{
  "groups_per_token": 1,
  "lr_router": 0.000663,
  "beta2": 0.99
}
Below are experts of layer 4 (counted from 0) of a mixture-of-experts language model. Rows are named router (the router's row for the expert), down (a neuron's output weights, with its number) and show model dimensions 96-143. Each number is 128 + 32 x the weight over its row's rms, rounded and kept within 0 to 255. Numbers have three digits each.
After each expert's rows: a language model's description of what the expert responds to. This comes from a sample of Wikipedia text that the model never trained on.

# expert 61
router:173180123084133116104120138117128186162112132114109149093099144097095175105161107119137100180149140169127153142122086125124146184087131068050107
down0:112145125173146096129097102116109108092174121157115148142073127149140114142162105162149173085158132132137136107141099077112145041109134105188103
down1:100105103127120136118170061111096116124115146098087123174159109127161132069125127174186152149175136122141133185123132197145164113119153089140140
down2:166107106074190114165116177107104114138150056185148126070118154166122128089101118152093135134119125158127136171121081139219136110124186169060044
down3:133135168164153177057104169112152116145166180153146153095175099107135132172122182170100136084092144191132111062185143145075077156213095048095099
down4:110104069079077081147138167187168176111136154172113120123124094142165172074111186133145148151099089109109134141109137118095041145131109101111131
down5:100051122146082102172155172164176132095087125124141221092119097134136118074158141082140128124178067132208135157108111151128160131093114087113070
down6:118165110138142143123143057145112190098130126109101124181141159172139095166169122102083097103098142116081127152081130158031116140139163123131153
down7:140128176105126150142172148113131125138148143092126067188136118163078099108152196142131101114154168101176166115182145133118084116133067140135175
down8:098161111062115108082185175127107193093114108155176119160095132046149185108077135150174110078146139145168126155095092147122112149143128061103110
down9:152122087168156146106095138114176111087123135082080114089139102119092157111103112114103166151155145106079171150104096172184116178165148119141143
down10:103110153142092128123137119202140066093131132120094143100104135146181126130114146139126077162140101140089137083169098161118142149145100183093166
down11:092073138116060107083057131138204159043104044173125082181102109133103123105138130088135152121172188143126104143194164168109105095111141126111073
down12:153118080141125132130096088145125186098142109166176122131064108128136216117141082080099098149139142160106105114094103146126090119165204156146111
down13:101138032122123157110112081175162185123136172100144141136121170160111130121138105195108119187113098125124126157097171164111152112052061166099123
down14:145202108137109123151111144087140150072127094123174132129072170098118112160111150132136141158153132162063126121099081151155160134131149165165142
down15:123119077163161092064131127126093128102133148140091117147125145069034141114110152153116100127111148147214165148124085122112107111097147095100151
down16:049121176140177193138129130164123206131123131094141077110073112112165161112135087119176093196111103088099106090177119054122113114119166117160098
down17:122116134128187129131084112114096085140094219095155120097114155090106142161127092130137112157109216060091142122120098163115132127168127092133065
down18:130126158096172080112111141087148108074189092138104078121103099142116139086171182173126087086102102125112127117179129049152133083123159058124120
down19:241123119119158148129078146119153120109194080105172096083090153123129080114176117093089131142127074106110092097121156155161143140090141162169157
down20:114106102108131102139082100143108147067076123106109136118153087165177144061125154165139116082122187131100091087154171114145215127143123132144138
down21:155166142120055121070087131136114117084125143102154137164127137069143112112097140122092159099100145133148167099118114171148145114127145132071128
down22:102097136140145142102109135132083131167150141138152143129133099157184102102142141138168067139138128159089229079146155159128133117153108107162127
down23:102131154100171109150107153105137148138057073149108126141157129130170222153140105137134143136086170113162116138122139190090116114136153159148155
down24:115183148118179120140168090141120052125129119153098111123114072076154066125148130091100131097069151114147181091132142154104109128156131101111119
down25:127078129163132151137135146148114159133134121097139129174117139133089119165154145126120052117128108105131087155125120145170126145130093132133131
down26:092187119172090047137116105125068102147062055109139108153181122129108141119106133131133149118127212141174142199145092128123073122114135093116121
down27:130107091127191091134102126140158054129132154139088102141140119144089150125161089131129167091148152126161176081102114162180141122162126121129126
down28:137133165127103105095114123114130157164143094147114148134088128152124091143126134151106086125091126128054171187127132122120090120089158199131187
down29:093166096054145151141090146126180076141108069133056120096144118183119117106107148136081193110163082123147123155124171153156143098128143134191118
down30:140133160093133076127118124116129122194165186101111119104127150119115138081100157076091047172187123175073151155149144125135088122174163160163121
down31:096130184171133138178131077141121130145068201120103126136123126149188072140138076095149120133147129143088123171093162056141139086059118176207086
down32:081173078084122103148058095135102088146119150140109089145187112127155152102109130206078129171086135100172087116179152098126158104161173167105107
down33:113154125081099110145167133125137128112130101125094120152155151160093132145135166132113154043130107110183134178156095033150124097135141135096145
down34:114128098100116109158082145126120085115104108140072148132174116090166142156103105118091139100103112087118129138107152147119184131156195117146021
down35:037093072157106095133160113131188129116115121146129102079131119146132123127080076108184081123120175124114156130124174136109108122127201133082156
down36:169120155111095133150120120106112099141159152096169147168075136087111119126133199119134072135182118116165101098055051156157156126093166120143137
down37:125092118125118133149061079094167124106127159128090131137131147167115082176117125152059136133117114136167113061118119156141128136173135168151098
down38:115155137148113105111099114161198121215142171156127151139156137107131112147075142081154093098135150145128120127122107127109146121133135170168145
down39:086129123080139096135169149168166142121086145084068165171108156093096113141142147108081137107102167176144176099132137158166157140098121141110157
down40:120087133142092129142092149161100130075112129112154124076097110155158168159149177101100105144139130163135152157091112093108121150188070084101146
down41:167087175092137183068126122113143111122149134162150137191155057136161121109109133149172111155145123108186099170143140122040105184141128132084167
What it handles: The word as in cast lists (actor as character), plus cell separators and pieces after personal names, such as Jeff Hilliard as Blaster.

# expert 9
router:178109134111145123152113240190142188113127110120111144125113112115199078129133096082212110208128149111153167146149122160161107155128143121075154
down0:124066067112134116132106079134101164126122133089140137148057139092145167109129130079138106093110186128119157108103076105113119124133142125180121
down1:139046144167223078092103084126077143106099144104111121189171098125125173101123182190149132150144149118089114140155144186086113151074138141137100
down2:095159129053124157117091106151150142168115132095133086134138138082139071115167180101083125180127097103139102072141106056139170129171130177112162
down3:133118118151119128110173119154147080157123155175166133136139123163146118114108137132104135157120112157147127123136160116185138157051105076121176
down4:145175142113137097126076121085187118149169171148134145166141107136128156092128142068076113096108112139135116105152084132117153131132112138147120
down5:119118082119115108086135082060143116124114114168132122110107144125153127134134131106133160112127130065098124162136121141143093104099170183141093
down6:089082139090112093145103112150152144181132147115180125138109162147151116160110149164128101135139120104197136146081118144113159119118140116099102
down7:204124184140132114187100153060101120162145151199137145098188112131125184150116102123091093103067131146096167151065124145150126148142109112132130
down8:099152089111035117143117135158124167118186149117091191137148142157150134105128101121100128124121128117183195125130133111151103097099105106116081
down9:152168096190143104122116186143107121117160135148134163090121101162125135165183131157146148064163048127087137107145123166102170108139067125094123
down10:181146089111144081129171120113203142119163179135116111082086124125135134117189099089111086148134162146111128123093107174105040140132040137089115
down11:138088154172106164074092034121092030113099097164081148172178160148152141118117165087098127144091104130143125133124205187084132126110087166145180
down12:145152124143070092135074140136139140173142070079117146123162151147139188113148160060105123144118118088096134163164146118148170096096131105124098
down13:132168091080128130081133136102133171165147116124123123045126132152115111122170135107073094105152158143103163112124109078165147072132119101220159
down14:084131151120174134132109099159106109143153146130106116173134117100079028116160072101138082159117134085118090082176085083124125103129129133162056
down15:097148150125134102116108117131150108102181169160134165111141095117139142164106151155141141087150234104134088084196145120122055130066151128149120
down16:137101127103164088121117147140154137159158102181080078128158078154105105089095104189142107163103109115094109048180112147135136071179200152129168
down17:143162150092136135125073180153123151158144117118180074193108059121142132132151140072103156159150165083139141126105117140125109189139148127100156
down18:178107128133122089147142153148125133128125169124115131129123116051115100161125054073100150158098139208116108081117173176174111128118114102128161
down19:133117125120079100107137088076127121167128159136186156089155136133022126103137079140109110144121100175113115146152099111126117110103099105092127
down20:150111138123149119129132066106097128142076141136170198194081066154095171139108185135127122189139067140104134114097120133097142128113083113148116
down21:088110123155133098141102132092136122118081098123097126118151127111078172104125079092115097134145163185110132138145070162147180105106105206112099
down22:109095106118149184129176119111149113123212144152178164172175069103143125134101165097075148138143123120075167076068136116158110178090101163164152
down23:143139076123110117154150064146110154138105122172086155147077109207114110067141123092081091117160191119099124176082041076133121092167124168102105
down24:157152093088168117154126138101117090123147156113137191131164109127095133130118131157118155071152097101136103107110118089107131090121098147125147
down25:160119084147142164147060169099145153131135067115179119110090098092167123111091100136137170100137128108122110162202064090138144151139140112117121
down26:125190112093161139057082134154125121196073134106189105043170109161160180142131133128158165101138106146132114157143107095176090142155151094124152
down27:123127152083150164181079124158145141149104066147097145095172097131122089164151126100103123110161136073137066088105096184129183113122114117081101
down28:114140132069144148090156126145145160177195125086115117110099131127119149123183112138088147103132139201159145127095111151092098074156136137151066
down29:157125126168152158118132139182095193149130140120153133110144119095122119145167129152161122167138144085067118149138102119144127168132110115092145
down30:187195114140134168099157101128088104105161115134092147102124114107134049100176168175078088100151149129095185124118152083109125054127148173087133
down31:198152147175066135103100076121081126145092161146172101114147145125180136106164162126101164141201114166074067090121144134219097093109102154145099
down32:121144147203115144096161128119137170124149160141160120198106156178170131136094138138106185110083163142171170167188145178146096081134099067160153
down33:076140111148153165172050131120126163077105117042076120102107117104181084192129183099087142092124118141058043136143138118126089113128131128126144
down34:128107127091144118129160127149117144135158151128165051124144085177144119136161138133098116167121105141110142209161162119140110132101126148131136
down35:146174158043142153132125187064140065143203112149127138160155095142105125121126114120049165106082086135188140098153104131073103134092146131068122
down36:133170058106167133119073149077128149078133136122115160079128174064139206139104105115142142123177126141144159124119164075091110161148087157124148
down37:080141181101123069141122095187128140123114189061120103146089118179159134101148146084144132121130148097108145110113119123110100145114129117139150
down38:122160119179173216127187184101176153159130125132141166100091119126091140136111072097133181119118083203134140107071097105117145181101107140130084
down39:138142099179189107090181069105160152114137115201171030110085130116151144094194081112112182123114132108085135095117101142131138181144098126033106
down40:072135137127120084151134158103134156084149166157080094126169094149160119097101173131081130156107071196133103082137161147160142092132170134122102
down41:120107172196162180051188153121156118103142111141137101179152088157112139151136114167135149142141187193136127116115177172149126132133070143133175
What it handles: Opening parenthesis fused with a capital, such as "(M" in Gene location (Mouse), plus "classification" after Scientific; otherwise scattered word pieces.

# expert 7
router:082155171185125165163134126143100144126112126177127130090095107144132160131138168167146150158130092140145131136077132165164135108187096081088181
down0:180147148104180105150120152107128135107136161141073124129150138167182110168149150166127219142131128092128207126135126117154158148128097110127130
down1:132134116160099184042138147086129159083193177091118089125117128090155110065214119096135155086147125118071167127143146135122120107150128106129158
down2:099157186180106116161179093198147103145104102122153177129113099122157161111182109126103168097129158097105161148088107162130200131177130120077090
down3:131109109149171096093129132096089143078142086099108150147101063149114180096095130104142065179136096049115104125075109078066113095151089147097121
down4:154137169153104161156112146133053139106124112126095191180088140169153101137103157142079150113171130106103147135141148091133109107111085096135180
down5:165135189177130123108091140104120090099121150063148147051143171117125109192152126128131175124155110164118077164134142146143113104069130139115059
down6:147119105084129193087144088171106079158151133112080045109135097118154112165149109144117109102126135131109171079083166144164096121195118100131167
down7:111079126046116143128186153192163121087159123132158059124135129127074079131170114151101066109104115077079100150233108092096131121073170096136185
down8:191157117142098089111108117166113165099087113118115135170111160112149092125190104121135171153105124126087118118111136180169110124155131097122155
down9:087187094070133156136176111112151133117157060160127150210086173108198169151109125102139179151081081184127136148127153152111108134129133068141108
down10:096147132107158151089201167145096146166084153142153140152135075102126210145128140106079148134123120103133175121185100139175098112153056162111166
down11:160118139066152163151142135114133096143077177116121067113082133088121087112122138075065092129157150158127096114122135136173134161098207120149135
down12:128135153160125125081128148119145156092131162149127217210148150115140141172096146078085179215140133154063090143127120102082147144094148145178160
down13:139118139151138147142143141155148091122101132150136099179118124099130140169081149090125105093147084156129199155197091177118143162116057108138121
down14:143172156155089144103149135119082106034155176083120102214148080159101090161126113138102136156114140190126119073087148168090212144087121049120166
down15:147136177084135181124167180140180138164129140137141065087160128117149051190137106122128115109163130087122089128117176153151106085082139139160150
down16:130182133161115126132203138199127139092113083122140083145124148126155105139106125103082146155151082042107131209153095127115182083115150078149146
down17:127119180109124124117166101082139099134154120127116102165070027117114215157164131156091070109188118158114163131146140109159124151080119125164065
down18:106191088104113142138163136174128093161168211103105101072112102165177038153205154169117163099171101118137232117118122076098138097071122104137171
down19:179149122130110153094161105161130102156133122113149124123098129107112113097170147106174140150169075149078145150128081088145119088111139143138142
down20:116133154091113142147110107125091090125106158130081129148150134101139070191117160073081183155152094151213136127112108121166125112129051124126124
down21:140140128104120076142070132174152071083069100128125074136088099147142136141121083115111117165181155102146108133150118192177115209116173174112167
down22:164129143117137091148076128128112140127157118057116173170108169129151108055101160133164121169126107155152137120128145114161117129149121174096170
down23:154128122165147170119105117052112137151181101114124103029121096156119116102152097130143112198167104109088101173189126088169129115084158129095156
down24:117150175103125143175137128135158171129114118115134083024084140116110070164134150116069129138135125149142091135136159115173138094116154086128168
down25:123114097106123084158125080143152102078189154167086116100117113233122114088129156128106110108122110160140134189107201120169178125105163180110184
down26:116120161147066040138083129104142148112101118073123074116121127180113154102133116172128082093066203099128129125143176113222103166123161091146143
down27:159103144086170116128132181106146137174120089130144137111138177139099110141165086164147198123138099156195143119185129142118078137160059092047141
down28:106142111192141093107135107073123150122115147113168208114115134164103137151153133139087156081098164160137122148065094094083110121117137112106073
down29:135077133169123118150106067065062117080098171133096173178150134173112125118155133129119120168145170105103111061106102117141106118161132187152104
down30:170141163116093096144147109151130144174148128052075095153113133121176095133136110130086096141084160072117111171166164166128147116134113133164122
down31:169102155074140139199151107123164153085138095137066129190131168171141135131139171089085204091096157120070108138147160171125137149109110121090145
down32:120101098225137104194165140067141089089123173169142143096148168118159160150106161114152099111082172115165109071111120157091134154188054185132065
down33:056123146132141122168085118130123126138106102161124112095117118134134194156206078137151142146138100129118173122087108128060178171147079097130186
down34:093143087088118080120099145158143136116196098136067128167053140092248079121066128145140123106127143097150141154091070133144081151108177108061155
down35:128111190106189123158180119152174136143154082183059098097126170123135141162106125131103068118095051134128108097179108113103136131159152147135135
down36:081088087147113132158129170100168150148121164132177155131137125117152125093085045163132145144148131126169153168134090138132118168151167168099146
down37:120151141153107176120141147062116131121153073164154162163113165173128103152134138160105150163135134136112132131118104104170151116160141088094149
down38:137171121141107110155114174115115141124106141133144139133117127112134123116134153130191165172166173192085159148144095154111098135163106087141093
down39:162100116122147138087160212055112100188139128144161154221159086166141083097130099080162114138072104151088142142157185124146115091069100175134105
down40:186119147127100163142193204170108103106144130155116076195129177124160143166135153083084132169128131093170138167129131138094168166108071119117126
down41:144098132147099147116105115110122155111082126174118136185109100152128150166095133143171132161102192148109118142116093099068149136078101096147121
What it handles: Capitalized content words inside song, book and organization titles or proper names, such as Voice of Nature, Right to Life, I Saw the Light.

# expert 6
router:186138117120057115136113085101157093139108116106100154163127110125161097100181119101200155170115129156163173152132091119087108093099117086142131
down0:185143168175117151123141099165148051140143155133110151118109130096093111180147101136139081063169114145127188116151102124068136157176112171116153
down1:126152175133152090093133187155143106092214048091140119152120139139086171160118151124115090031177112109113165110173160144108138160170112054056109
down2:145116110168168146101056121104121157129127136114103103103107114116135135167111139119169145231118133129069102185070121099139104118138139102138124
down3:105129167107155127100119130092110123176066102193077080111166137161188160099128117134121160160187098096105088139103110069102157091104105122126125
down4:118124123080131130126138121094103095139141073129094107114120154162095100145097097133078115111135161069116132078090166167136140123124126102145146
down5:172204116173112112167056109129110119133107145168126085113165218135157150168163106126158104164126085140128031132125175110116128138196146179113158
down6:164131154086150117128053138089147185058105139168148170137127102134121078155126128082145121103128035133158161112147199157149157161081179113169086
down7:156133112194144155151125194111171095137203173130143096165083095126112142154080094178158206181209136130106092130131131099130125108145124145071147
down8:133129127114164159157061172081209130148121153078143109193112165104125138125097107163175124104155185128165123097163066255161214135070086083109144
down9:110101142157183157085177117130050175129063137128130131083150114119139160158088175123142180119142134160095162123153135117129161155145139093102115
down10:105146121131189106099118105139193152105118069066084128125154067072125141128092173126125144101104107104079205155115163152164189075129079096121155
down11:103119198135130050071128054123168104161041124113087100117144141159117104137133137142187086066137125198149137068139147118120136180079104118120143
down12:089044157129153165123150134127143125125119127101125190096125146116043117088107112138076101144147142112139096113119168188153111127102136145147193
down13:102108173105105154116147119120099141139117132160089090126123154126124125123073129111090099133145100170158155107114132141173134158072124118107156
down14:118149107056130118147152099177122141119154199150194102145083116092095117134180125134149151101171119127144131137169101123126155117103120109145113
down15:137139134153118065107130122075058137130126133084140169164085096089174160131147127124103112100145149142133138126104096096150145198111128139115129
down16:124098120151123144155126101149081108156124155133105079179108179123186151124097145167180113115121167118181143123160116079087112169109143159091099
down17:192148118106120075126153144145069107064140080137203145113139113148134113152079089133119111086131125146099168126140119135144042160154111117188130
down18:130148096100184122078109096083115110106126138064099155135158156139179127152147122161137154147131152137137104142116084187167126116179127114150150
down19:114131114117095108118122162159192099133088121120121171122210184114095165130066141122137163141159179154208132076155135188143130132100137115121124
down20:130120145157122187108080108113138094101098169095104144149114145113179143126181060077144072058128115105081128156171083137134168147134059113175093
down21:131164131133116132138063082061137197138110153113117104151064127135137062148127141110111103078106134128134134075110170116108144142151121155151101
down22:151198147149165136144114110116136033164105144133143164098153109138164120150116115140082155094091161142123109163175092061184132081135133065121169
down23:093175086177113155147204113154162159134121087111137130100180124067109131097119111121137113083179150117180145128152107131123157148115088146128161
down24:117179148126111137168076157097135097191113158156100140131146141111180100110146197219081158117141100088174164181100130128094077092181140130102107
down25:112127142070173088189179146109069091112097106160154126098129142135081153113092210114109128087108142109123116169123079118126161166133090129149060
down26:103068130146154077175129149061148138153140138189115175167102117177084136121107181150162086119116121081095079124135079141180104189146109111099207
down27:141077131154141109105137114116108111111149099131109129181092110139144099091103104111169157131089127074161107104171095161235178105132175165077126
down28:078124080146165111111149167093179130086125102084189125090136155124173146166077184091162177101166134127106082160124118139134131123106149157093150
down29:142132135122080133186105116160094179159156128112113139192144126114142092065095133151071166119148124153124169168095168156123114097136108095130137
down30:132154108122148123138124156109111156148165106049119158216126145090128158065110173136075130109113173106126093156097087076104147107111141121140141
down31:125190122156110142107103154111095150131063117135145149131079218123175108134114132161153105090141126191157124141181068172066159124070122116148129
down32:106202147061142136176161117148117087079144162146057118141143082106125166100097160087115164130084106088162150108153129143076180064146066111131091
down33:130130124135160138128152103126107138104151163124141150145121088119062149166153153144112131059186149136161154102101131102129127145175072151146082
down34:189144115148098113137117168186205107128132081159151164098052157080135170141094144133146150145150142126140085149125084125103126118152187148147147
down35:106096130115145093166118092151116106154117120130118125101118112106167078172119061150063174156106066150144095134114171149104154124100117196108152
down36:152147138061094146111100106124103116161166065133115120105128119132106159157094130159164139067107121114103134132103150139167127158111190133120084
down37:138178126085104090136110123175162092066081128151102160189102111059099165086183140140164121124103110101048113137067142126102116070115135132123170
down38:114184113083112124171099094164102065145075166130111116194142134090093151124151114105159131098165141141165182144161046131113132137112119122171147
down39:089097101133115120108111118149098148118152129104183171067146146082121137142107115169090160140169096116119118159096209141167073162120162128185124
down40:186101095177129106148146094115088149091129116125108154220150134099185157103038110136127127170105116128133137137103138196111144143151116108110153
down41:117097093136071093153166118065113117129144148112149066095158086117098166165108139204106144100164179137103178120189147143173152167176113115128175
What it handles: Word pieces inside proper names and Latin species names, especially binomials in taxoboxes, such as Daphnella al|lemani, Bor|is|ov, Vij|ay.

# expert 59
router:186108154104151151097100137076198168182094102112136107145128113133185140160157057117135090068166126181152116161106059213216114068190076113091113
down0:161165112133169194106123128118192166113105149180078094119121118116169120119180146150147123107105110179190138114148139185183111141148117114130138
down1:126082129129134044088101104169132070114155161089086125139179102118133120143128143140137085188112174124162134140130107114147058138176127152127106
down2:162124192144127129130073120123145155169180144129094149129093122157187116092205083144132177176087136142113102145136110118088119128090110077141163
down3:100152090075088102168138136098178143131116190095092134068055096155186097094079163153165147084087146177157168146103185186135112086108142123106133
down4:063127172130140167136059110100156101161118154186130140117092166053111091177149069130144152124178059147173070101099179096127179160141141141104210
down5:103122164068160086145095120145127107139144121082075087127182154077166164151108132162184080154132096137173095137152143100123120164131089150151125
down6:068128085083163154111178127100085128150165126097132171124091113170173114076152131123066138129116142102147111095101104180114146082111105120194125
down7:139087143144120144110099161181103152101101140114133105098135100170191172133147120128108136097144114155173152146135208131124044154098140146166121
down8:185118162100154088108118145103093153108147089112081166129148132129169107072140156122105117187114141105157121134111134126101061071094120020085130
down9:126131150176155121156111097112098112098099123111108075126156103110090126090126129134080123179119137125098102143146108181171077100055120099145142
down10:154089194100149093132067094118067087068132117081157175129107093174089131131113114041117154164128112154111128088040133144112146118192091136114152
down11:217094061181103163116132160215142105073169142134109154093145125147114127145125124134096093136116089079149139096150114156062101153125168166122115
down12:111201062137149114158084117170155133147109129068140123085144075128092143157194082090080151119181180149144199130155129069104070158095073170140083
down13:106120172135170130101098090174111124153163151087109092070146145117087150161165073140090140140111080159079088082125157130136109048114119130133095
down14:148165105124113131084145104074127171096100154135159136135162130118160093120132087169191185180151153086119117125094182130149121111160177106088051
down15:159096066129163129141124128141141197083095087157162086107101087128130106110140113115057102087102091123164073151061128147082111143100100144163138
down16:173173175098110130082147153106130130113096110141090147200152162171121169154137180098126150150116140158134105116061091119148124140155106137169083
down17:125124178096095094150119200097132121117132072121162088076138070140190167153154129114094144152122160094110132178161156157112094119155075129129128
down18:137152070126046133125165118141070115079145116143096095081139093142114150134119115168132180172128176143142163139105072169126153108136157144078096
down19:103118127130095107111150111152188116068104121141054107107093163092145116133148157188131093117184135149128119096158168141090171079130103127105097
down20:092130130103199143175168095105061087099119148140151127118166141082146141092131125115154152141116114111109114141126097194125134133154089136122154
down21:172094159162110136178179143080128146111126099168180156125179115143126108141092071115164116149107145158104114123069093169103091133134116095090115
down22:119201152118129195159087136083142132109151202145114129117115116131134199160155096122091174148078146173100109136132151099085144087178138077134125
down23:125110116083069125137111154108133099111115143096067165104145135135171136118125082111162129116107103145164157064162104178057133107101117168151113
down24:134097141158243152158170124092135122109181131118172127096145075086112086147110137063192169127146182098080130125118144120170104126115164149092100
down25:156080134121145147145114124071112084166130138146110140095162083198148152093141114145057103158118120124118073112139129148109175101143179120104112
down26:117073124112097125128096154119173123149115125155141133125140188076136083035139103169117074098156137060092152132128112147171123102150152121093116
down27:137170151116145158109129169117095147151125076087168122062127134102178097098150124127129159179105113176119134174088047095095145142118132157162105
down28:161124108113078209096090078107097143170155110146149126134151083081130095130162131119153121084133109175099057041110044080099144128103146144147080
down29:060117112111132193150138145076160121135147142182141172149148121102138110105119069125235081000153104092162109182134117138154099098119175102107158
down30:138153148110116148154139156104174119085151157107150153123189124130053110107172106117135083132151073116089142083162077148165082142162147108120142
down31:188136141193103096145118154149206156149080141077174120087119181140077133130144099217149088061129102098167097198169215048155111116155101139140137
down32:135108149110103130126162138131132144098162139109133121133120110136140112147120149074097125139211099125134098101128116150066095160144106092099145
down33:120117118105140161157076140148078136085139093084151090123123127164165125225135141085130162136175151130101117108102149110081130060122152135139072
down34:050122116098074143131088092143166103102138181143136158193192031172141116161130102142082116131137114118121105106117073119102131106158136063140133
down35:167165119132182149153097131178175126096147105201130136115174090130097104149170136144085105168144099093102127115121184177197168107156095069177118
down36:125103142112149137107145067083196153154057128071135101180172162137118136168150132100182127114086103137089166070110117163114130148121128161096105
down37:117066150145109111146180120132158071094094140170087103146147090177178087148118176132089122132179140137073084136184149144091103072081123142067142
down38:118086161140040134131095069129134084136126155100177103094141126140099103108142129156134153134157153142090123138108083072098166124175119120127142
down39:139144071096111136148124134120150109180106174142108085113122093192114054134070162142100139151176099093092135100109121100162166174122128110090141
down40:134100074149125152084154130092176103162125122169117162164125163137140150124165157090183148118113055076126125126146129104110131110136138109111132
down41:157063112174080137131092147112182149134144118146073126186105154130107123103151131082105118096152127087174171100110130146079092147146166147129139
What it handles: Word-initial al pieces as in altar, alive, alcohol, the Arabic article al- with hyphenated names, and other mid-name pieces.

# expert 34
router:127124161196144185117108111169114131114128169144113167149103207116118130119161157128158140158087120163103109131113138104076189089157053199167130
down0:123113165096142153149160133140095142142149127210185178075121118116169129144159160092111176198096097133098096086128127174160129117144093138149124
down1:200183126083192153157140123111077130119133069122168156128139171140196176091156124135135129140110153160176068171079141086081061078124177087121124
down2:193176140169112106145153122168121118137099186158111167108102084078111115207156089131128157073133109103118095132145115146138107165100185185072111
down3:125137140082076176107145087129063209112110191189095084186144157178101104140083126166064132094125099143152182116126081120108131165138142147094158
down4:158135151137186119166157172106141086175114194183109110121110134140189113164171160184140128109116126123126128160138096193169114131135127123143087
down5:155143118196181113108131100074149200133182141145171135120136147090102167161103142108087114142116065110138172105109087126057159135102079041117141
down6:120134173151100123132177093149135107127076083123146158172104071081188117177094170111121154159129157124116112172097097088110102126179161086137061
down7:152113086122153152126149113065150079098105115150147093168195098178120177121152128095097132138153122149077131183136145149184137185069129098182118
down8:085166154170116123069110145124138177127086142132151113131150142105149152088101177133118143149226106147157134110129076121168121127071170067118118
down9:133090174158070150168071130078120068126059113177162157112080098162135109159172128147110097093148138134091141099097155126127132133145142151148126
down10:164117138167236105141146114135152117117188090113113120122142143148095136148193142035166132097104125136097142123156101107114120160113125122105118
down11:094122153132145090158030158127113082095135121029173168084151096133107181080112131124124137152153137136115091063101152132198187103106136161115158
down12:208126088147179096136161137136179116110126065098133095091159134114113154152100112130145169109096118098186114116135129097124132110137145136131165
down13:069191144155126086122097191143149154122066124078166118163042088101188155135113164152152113084103154136074152123122168144162141149055133189079144
down14:076066125064081083117130119154136157176088123130116119106084108151122099128145175157163175130173204074108076162174141165108112182097131129139178
down15:118154134117094156147110087180110128133122156142083112131079101107069111135130158116122126125149142164114093105102173095118126164113133130123116
down16:177121143112107137128107156117115157162098091167056096125102162092163103078118127161183097149109148174135127099174105129132065154153134111112155
down17:076155051155123141156068068155132126153087112162157134116127101185117151145093088135133152156122044176170130132131140085170125161121115163093100
down18:143129136148160106083137146138144164127126065155157128158115125144160122141114170150160103096129089139125153194150152163079097150132168090127166
down19:140085166163097141121173075181176156151122101117129114169066119134158186084133106160145097124093184160182106199137098133142116169134181145101164
down20:151097136156078118135134140147121092109113105067205129151170161123142070082098169165180130113126141167146103114084073113140075168039115123143129
down21:191115176075109185134136101122139173138055053109126109131143138105113145137114120163136154109141089137130095138104098107118068170136142100145113
down22:142169154146166079197150099126108132086155092140113106089134176126167106123109138125103186163156086166172179129073140155162112095127095148142145
down23:132090094110108137133122130089171133151094129109125116119137162120168129066127139074079090081154133101123140135143167131139111158105120196148113
down24:108193140114129132084104117151160189128142103116095159095159138122137155219022134110118120161110081118114119086096207160046138121107055118115143
down25:164117041144158138138124100138121131094064095136063116107185162131088155061156134133126076115149108090160129161089117091108123118115069107135080
down26:153163153155134114085136191137099103130113142134129118148088163138080054078156096116143145123161104100163099145099134159173142101157046107094145
down27:125138091153062149102103131117107132069112143100177083137127134097143184171111149124084168124109130157128087125145102131137074121154119072146184
down28:110108165158098100114117107193114110140069123108079154165107102153126083158047150158122110128127127149150113142072153118137125155177131100111180
down29:171129105123084104157185109152109112147199156069126176144157110168063190128117130090086101142139107144161216036157151132192087193154103109129158
down30:128157125135110121121086081100129114099150045100144079172114149122188040168137126093105128156169092186105111137121137153114149102123186117107121
down31:187124161137143161157134097098144142131135114105197133118137061119138073121186136132091191091173107126091074104094122103135131071102205122106149
down32:155133139154153109087193121171169103170131132129088112143117108120118151114145159076169155124095150132142140085174168165123155166104088165118103
down33:123173060143130102154128131096142164135118098088091112130134156129176102203104146129155189112150115152144200129115103120123153136157144167147153
down34:163115145134170176195101136078092120104162109129193131102069093084199099068126128167137175142210109149117139126134188119138065082142029092109144
down35:118169131093191198095140158124119171149109046141142056156165098152191152134160103140150130106192182156095155157114188081078136150138115087129169
down36:083156097169151092109140150108088149143128124112141121150127111176137173181077168091145142132099135076095163151120108133107095135153100076209115
down37:091130108087076155154095079157138204117145161194105079171141148113119083121129128127145144114102150134151166086110184179154116123123118157146174
down38:158181143167160112108121134170151151191141094079176103115159075115127091164121136082117114137117178179112092115096123134079113131104172150196131
down39:193092132153125143118144140110133133160172135222131130096139118115141116144113158115157128160108168131081166115122150131148119144115106118037090
down40:198213162163102139145156120142095103138182180059203110184132147128107118154136110152106151129123155113130164112136102080140186082092154180122199
down41:115044104150185144126080155148149147131081182114099150100123159122128193112150107173101126155082128128159122163169119173106156155163216141197171
What it handles: "the", "a", "its" after of/in/from, plus "of" after nouns, as in "species of frog in the family", "district of the".